Experts of a small language model: 5757 steps.
Below are experts of layer 2 (counted from 0) of a mixture-of-experts language model. Rows are named router (the router's row for the expert), down (a neuron's output weights, with its number) and show model dimensions 0-223. Each number is 128 + 24 x the weight over its row's rms, rounded and kept within 0 to 255. Numbers have three digits each.
After each expert's rows: a language model's description of what the expert responds to. This comes from a sample of Wikipedia text that the model never trained on.

# expert 16
router:110132142174159092119078154090107158132113067084142165124091143127094130125134151117152092136148094141115170139083119128073116147168148108137115109105092105101125109128125120154121183127135115125116099160102142132110144122113133115144120118107102135126152105127129105088168169111151118112142109132166153110117120143124143092145144133144090134126128129114085103135098130149142105134121167088167109124135110130076126115106109148111128166146176197158153117118150159125088113098124101157125132117134139091154114109113133112126096123164109120166105119140144140149139166083085126094140145145138143127141101078104086164142137129143147163149163103135156115120131133093120073133135
down0:089079156132131146127162085119117152123141154115104139136132119145116139120169134117127119134119087141122127147169130165102085169116093153142131144078124142124122096146114119077148136119111137141145156167132121125120081147079143137118136124079118115127153148150138109098071121167131093141141145111100130128145157141070167109119118111152133138116124175157160117081116122115157099108130099106127162125131113114139123127155109141111109068116106118105124130101121112137177166116122105103133115137141133158096157118100093099124145163142125143159149125101120119088150114141136124158141128135080130114093085126087158140167101048140140197169128149144130138108123148142125092119133
down1:131107095107100123140080142116128116112158165121091147130120120142097103146135110129139149165148113104154117118102179087114137112108114125162169126122087125164143121138115105097125127102130117089113159094146101153132117143074172127121092129123127106131111072146179159106102127140124117142136079140120163099107134122131141085141108123124151099153134130159163106121141111114084130160140088107159165135142124132141150131081139127115117141092152119101143177121130133127151180169096138121182175152135133176137117120124147121138111113132104162106153168152117110158122140104158102111131137128149148098182105156121129110111116162093124187136102133103081131112123147111136105076154
Common head nouns

# expert 1
router:113097082113097090097110138081107180115135105115148117142115125107116137110154119116137102151115123109144139114109131085111113140208095119115141104109107124116114108146123123135115142093088155114146115135107074141136123141116108144159106139147143172124135136147118124089150175142131146129114093158130156113145122142098167121137141112127068094150108097118114135116074113126146124157132178108129097150151164173122102144116114152138091123210137122127109103126100165154121143109110126161125125181111134126146114091117143075111080120160156117160127115140148104182127140134119107083161156161115145129086126100100115152134115105128134147171133123152120100132121101118145097107106
down0:169136121101122157196143152160089138116141182072139098125119116105116153139136130118140108134143137121140142115168147124099140137140132131136092114120131130131128119125121108108109137095140098108156132143158166097126123119077115054134157081171111113132120147118102116156137117146103107132171139104158112160161124123110152157120098120098148096147139080128151080137121120139139107120134151142124132132065112090155173120132113105120158132127102120077168140113096112149169141136174126079167099089120130115123087112119107154138153147114088112166162074137124145135124139101107166134117104124092099149165118119155160128142126128174149148092152132107120139123140169146143116131137
down1:156112120109094101128135103136108110119133137093178113116078154155077123112114130125184120118139148138124099137126107118127141162189086140189119105118088167106106124142122152134094108137102168117149123083132113131106132128112148118144127107134163147122131117102124117141129111145068101150127162082123158143130169137094096097102129126163135129148094129134113098144128128141115119115136100133084091125097148123098150183122189108113095080110129109125120144101139099181099122139125136086084109101132139125123154116139151174123154126138117142171098115139130092125129115148096137126161089135107161137160149145138083136086174140171170116117094133142150098131122133116116140127119
Numbers, dates, coordinates

# expert 6
router:105139090149152106123139126099129162145126120109138143146141125112135138132146108102151087123135102138184152111090154121096115114153102096093163122106123133112109129172107182143133193119121118129118119119126086130127155117140146151162097137133107120123164111079111138064135152095142150122133113176159154114124161127099178110158133130151072124076085129155116090122094124140119102131092172129121121127149145109103097117121098141153124087175167153155136090135129161157105146135125101110120129122106133120183134076118123140115098143158139102146143138153131107128147163099097106142154142164126153135125127118143084152103152092117146148148140113120150091104176146127152084138124
down0:133088124161096102152079161138108072124124105103173135171138102130133087158130088119121122148137127134122117104109085143154141134145146159099147179137165127150153105113134129135133097115145109141133144144152104136123143120132144097115148096165077154114143135106125076148096082146102100127114143139166104129149127178133130125150160131127146119118147158120090106125141117120083157094155065166137141143148142127101126128134181127129133149090139118123106137147136111196148129098150124153143094146157188091136153152108159151134154169127134102122138103118129104135116159122139115102118147129098120120148117146085191112132127125092119125147134104069122126143131136090178121150144
down1:133125113132131125125098175161096127099105142162134112075119139095121119162173140137101117100113137135085145160148122151130154147121119113127138065121124112081160159107115091085139127179178137101106116136119166135106149175127172154115147157146110124159126122160140122170130113117080115115124109136132103104111091136128149174165121177140134145173141126116135099160174186118156116178143078131147143128151147127119115172126056127085157156114136157114158129157121146140132126162110130143142121111120154128130115140146133130154132138109101098108130122130152124102124131135125100164102138113133125104139163143124115087097123089100105113136090151144119160119100157130128169168130
Word endings, suffixes

# expert 5
router:111139089158130108120139150115107165130125115123140134142136126103132132140143102101150092118144099133171161114096149124101105107149115104102162101092131138110115108173101183157140196108127123127117130114127093120132144120151144151165099136125108127119154098085109122066128151122134141116138112146159157104109157114095184115149129133144073131071086118157126097117098131129113095132087171121117117126159136112102092124122094153147123086175166163162137100135107169149112154132130094132122128135108141116182103089115127139109089156148128105140146129146127112138140165106095109138139152175123139125108131098138086166116161087119134148151155110121148089117162146118143078123120
down0:115126146139132122161122125129100135151142123113108153126107128182101104132079167140100121111118164140051105168112166133149115144128151112087157146111147143119142127093142107185108154112127164116103167159137100118141127135115147139132145144089119139146108123174130173145095182143096131081137119122161113156091150109098138148099154123133162155167120109128123141153093074133107094125138096099136105168135121142180098108163131173098127158127123116121136137108111125113117165087113097141130112128155124129131119166113112161103088114094121114135085089145121153121131074127123156146142118136115131107130144117171109132088092142156119122105168167117118109115135080166128128126137
down1:132137155146132130101129156120182161098101150127143137120151114129163094108121118131167121093137127119129136200145169116112101126115147116164132132150107096115160140115139102115127103156134087122164131121136122102149153157105172138149105154125125112080109105094108152117120139060102113123090127116120112105152123132127117137150129111153092110126110121120167132158114100149114103127146169120097073119118139110064109140118110107143113174138146126117117087087100131116151144143097125115119132148165115120136164123104119152148106128103155108140139078111091169173114116138135161146086133110107132119100128082158146164137161176095121166155092171185132131148128093125157127161141
Word-ending suffixes

# expert 31
router:086126091125127100131121151114155147123147091124167130100131139104146154123132088160146085108166096105079128137112170138084135166143143118147191089110156121117105095152091137136126126080100117141158129122127114145114158101102115130134127145113103114115122126114084111108153119120136112126147137152154145122157120111125114119117166139092068121079104140123093099117126132160118129158109163121174141105164146118083072112095110146137106121151107158135146084125123143137102146143131100150131162135124129131126102059101094115118118108117116117155130089116099126136154170108125102124149149132097119154110128088101146189148117098079123124166135100112149079116122147139146089146148
down0:109154127145108154140162070071112118094128117119152160110174124142106106155139139122149142118154105131119095158131116112155148136149151097144110078114085098125105140125143125072184138119135105132120106110137179151139114112115164136125123160102128155120138135127146068130172149106160142130126098109108083136114181120094148114136155113137123126085126138151161119120111113134103136126130149136139132136120146088126160165147153094128183100098148153151167099101157144123124132138123164072154115102156137119127145157144125158132147104114110121145091080115126105124152122168162122134144132114106116154143079135153129119118173141110103145121170146097115143184118102106119158076157
down1:103131116136113080155120127126116133099156117118088147112111129123129113150171137155109141135125176118119133117139142099141192123077090094130079114133095141152114185116126125143126137127070109117106131120128131100142137136120146074127131124115138125103104115100163135136162189162165151118086144149166119158142147142130113126110129139148111183150145110113159122096104172145150139117099153135122140126095118153120134123097147123155155201113111178144119125115144129112101136130113204102128138120167147132083084141087138133154085157173142113105112151103126137088132120092144130146110123115172127136126070136121122158148129094117168132163113091118126151127125114135124133132111
Government and war words

# expert 18
router:101125090151167109123156105109118157135139105121131146161154130124167137157132093084145088110145111133155136136113132119108116109144122111120160107110135130103108110164103167151135204106133130136098113117126111114131130114157116127178110086126085133143146086091091141081133155115131160119134157161163160116126142135112156129147122132135058137078097112112122110142090119159106114144109203158095105112159114128111089116142124116152125097187155143138142115132124153150128179129158104119113141121118126107164126100110102140125117150123157087152148127146124110134143142090097109139159143172143110131111130107161107139127117086127125137157148107116151110112182132112130054125116
down0:076112087155160137138092127103103110136142139128132145133113127149115118146121130150101103127087109090080168114153143103161167090110133167115169116120155112137155136119146155107104139156171167158115146182143129143138096126121139147083111133093142146101149135158157157129079109061158130135126099125167125139161119111118139129103123131172170123105161110117123132105086102137147129148118106137137143135146135138077099127109139107140106106115110161145122176157155138113152136111140089138091128158123161107141136132110104101123150143102136131154125114123130063155155089126072123125128138132132093094163111094131143086132072149139098108142109151123105104111141161138172125140156
down1:136094132141136152168127124119141095108172139118106105135139126106109102132106148130178100131103102107116128151129096144141129164174128166149117156149089110107095150138142141137149112117130170115126144144099114119114115198104123109163130139142146138153128103106113117131105099142118124190111109120141101108118099123145184148141147145161163105146145096114108116169176145141116133123148140124119127139152095176127153108143151134121117180105140175132131087116148133128160102127120107125101098158117107088177158158118140148089130124121129169102109166152136108095122118125103079127095065188139117153122115136139098112118101090146137177160135133088154144168127151134128135170101
Mid-name letter chunks

# expert 26
router:125137099142106110138072137109188152169126124112120135118113116094160114117139080122135110153130105155149152100114167124139069161141135135133114105092155161122130119153097074137123171112101147132110123126119141130135142146125124154164126164098074121119138093127082127130137143092101166101114151121192124105143110121124129122117166141137103123114144117102105116132131095137101183114120191133149126130155142107126116142101116149136123140146109189137176090139140145155097126137124115135106149155179143125133182096115135115128101120174154122161124101188141125146158170109109152139158193120145164153108124126156116141120147087113144131099120110110120103139106158124149113120123
down0:104171175162159103131173125129147141118134184148096149084136115126143096148115121173151052144133064119150135120104132104103113101107107155161131123167105154138090152144122122134071133125113118128122089159093134143105105161106106097158138160106121141123111110110117114105114153107138149123114114143132094131163098141150135102163129079148125066135131156103105132137143134131135091091097152153147135107134117128158124156088124178106124127100138145127173131172133105146128131127114162125103121159121121112144080120134126136130128148109130077165120097143120165169129081112140167131157156106144142116088078133157100128113138072145128136116137127143105144123123148121147133133114
down1:135161196124120165133129109123137128117169142134134133124173074084093137121128159131134099100116125088116112133092126132076136191130130165169141104122149132092140144140116128123155135172139101122137141126104097124135147116144143125143135131113088152092114133134167135132125128139114111092117153127121117139183153140159153119147146115135064066097142128126123134092126139124137165116120114143123152092162129108137135127130121130094147125102158151122108121156103123140096134103117130120107152122138154141086159138125125139171139170082112139136139162099141106129126176103127073118137162090105130134116096162129146086175090161112144153180120153156116130106089110153148174128180
Music and media sections

# expert 21
router:107133102150139103116132140104123161131128118115139140144131129118138139148139110100152086117151100128170157117091145115103108112155104105099177115097118122111106116176100184150136192123128112138118127119116103128133152120150138147172104144133102132127159105072104126066135149116144151120131107151163150098108157131097176115153134125148068137072084117153128095124096120132115104139088172139114119114152151112088093113126101141155120092172163159161144100139134144148115153142124091121123126128103144114176110083116119148101095148141134101151150128150113101134143163096098104141150153173136128127120129107139078154112144085116129138145144103124147085111165146114156084127120
down0:125159125120107128171138136164120152083116172141185124114125105145085145137112138077130159098123184149143110134104101118163142120121140089119101117167125165143148095122146194104160157148123094149124112130131124113121169117141108130130160186136136190115181143141091083146109119116142132151170091121086124122148121137137100098146136133149146148134118146109174123162106123101126153138127116144130177157125105091100119123100098152138109131131116123113128117123123183134136073133120143094160118110131135164137122104100088124153123113143091173089133135100139135111112132137121108106086129137096087119122090123158120080155105122146151114125108151150082139112114150140156141104132
down1:151113114081160124122107142114129137150135149116163154103165141120157117139176161158124106148157112109119102125132150143141095149119132196139150125165124148089145135119162129103106134162101146116137151140068160148151127120101147093115137160117163107134113138136108116113120117142138124135102089116133118135085110123147133125154100104158162096122151131115163123119147151150104131155142127110114130108126114141074136125107113137122146132094128156118128143070132163071084127183081096162114095171112123140128122127115180103158106096127105141126098108077077157154122138156148154154105121089113101157144144110167136135130162068134134101107116071117124125151140135100107099151103
Punctuation, prepositions, headings

# expert 22
router:138144106127127142118147128113129164171122086117165133128133075122134153120139124139145096154148131086161163115079143146120108154137139116085135127128166160154140148168111109167112139114131155150173131177095147143086126123123176096162131113099109129183116109130090127117134137126121117140125142136172186102151151148105139153102101102137053097117110104116126124110141100145147138170134169111125166112122131154116143153140114141079118157204135149173114128121124145143103117121116124156119150148104191117135124146123100138125133120157129120135128107101094146158109168090063150127128134138115150117127131128137122120099143115148098166150129131138155088111159114090127099157156
down0:082112139099119140142108114112149108121184127138096074067112113128109124192140183146122155079122090097115167113126131110131109094140167122131154152131121164127163150096091098155135081103142112127118100105110141108123098121138094123114158123098122182118122108146154117142070130100115127122124134141151091117126131120137125144083131126091132161154136125097093103124127137134114109105131146125175123167119133067127128114147065090152141090154133094137137092124119130116163110147134162117099117114098136071134145127145166131122074110096131134118127121120141147091108077150153140138124133153094156147114142115155150132134117164115141150090126092121130123152117128096121158141112
down1:101135145123100121123139079188115095136157121120130133120144140166103157102111081138082146146129188148132110125141113101132088100118100107123129156126125103123146129096154116124164117116105100101108123071114139103124138128092098089155118114124043155131124163154113093131190142130109106114129095100144115154097143134129119168105108134101155125148156139104084139099127150138157178159118132117165134147110154155100144101119146099094085118113149125155132122143106162136091114120088147142095152119140111129123154106151111136157143125116099172157141087124172135173116133103126115107170132096160095160107141115117093123151114164140128108149109098137119138115141141128143089145111
Months, Spanish names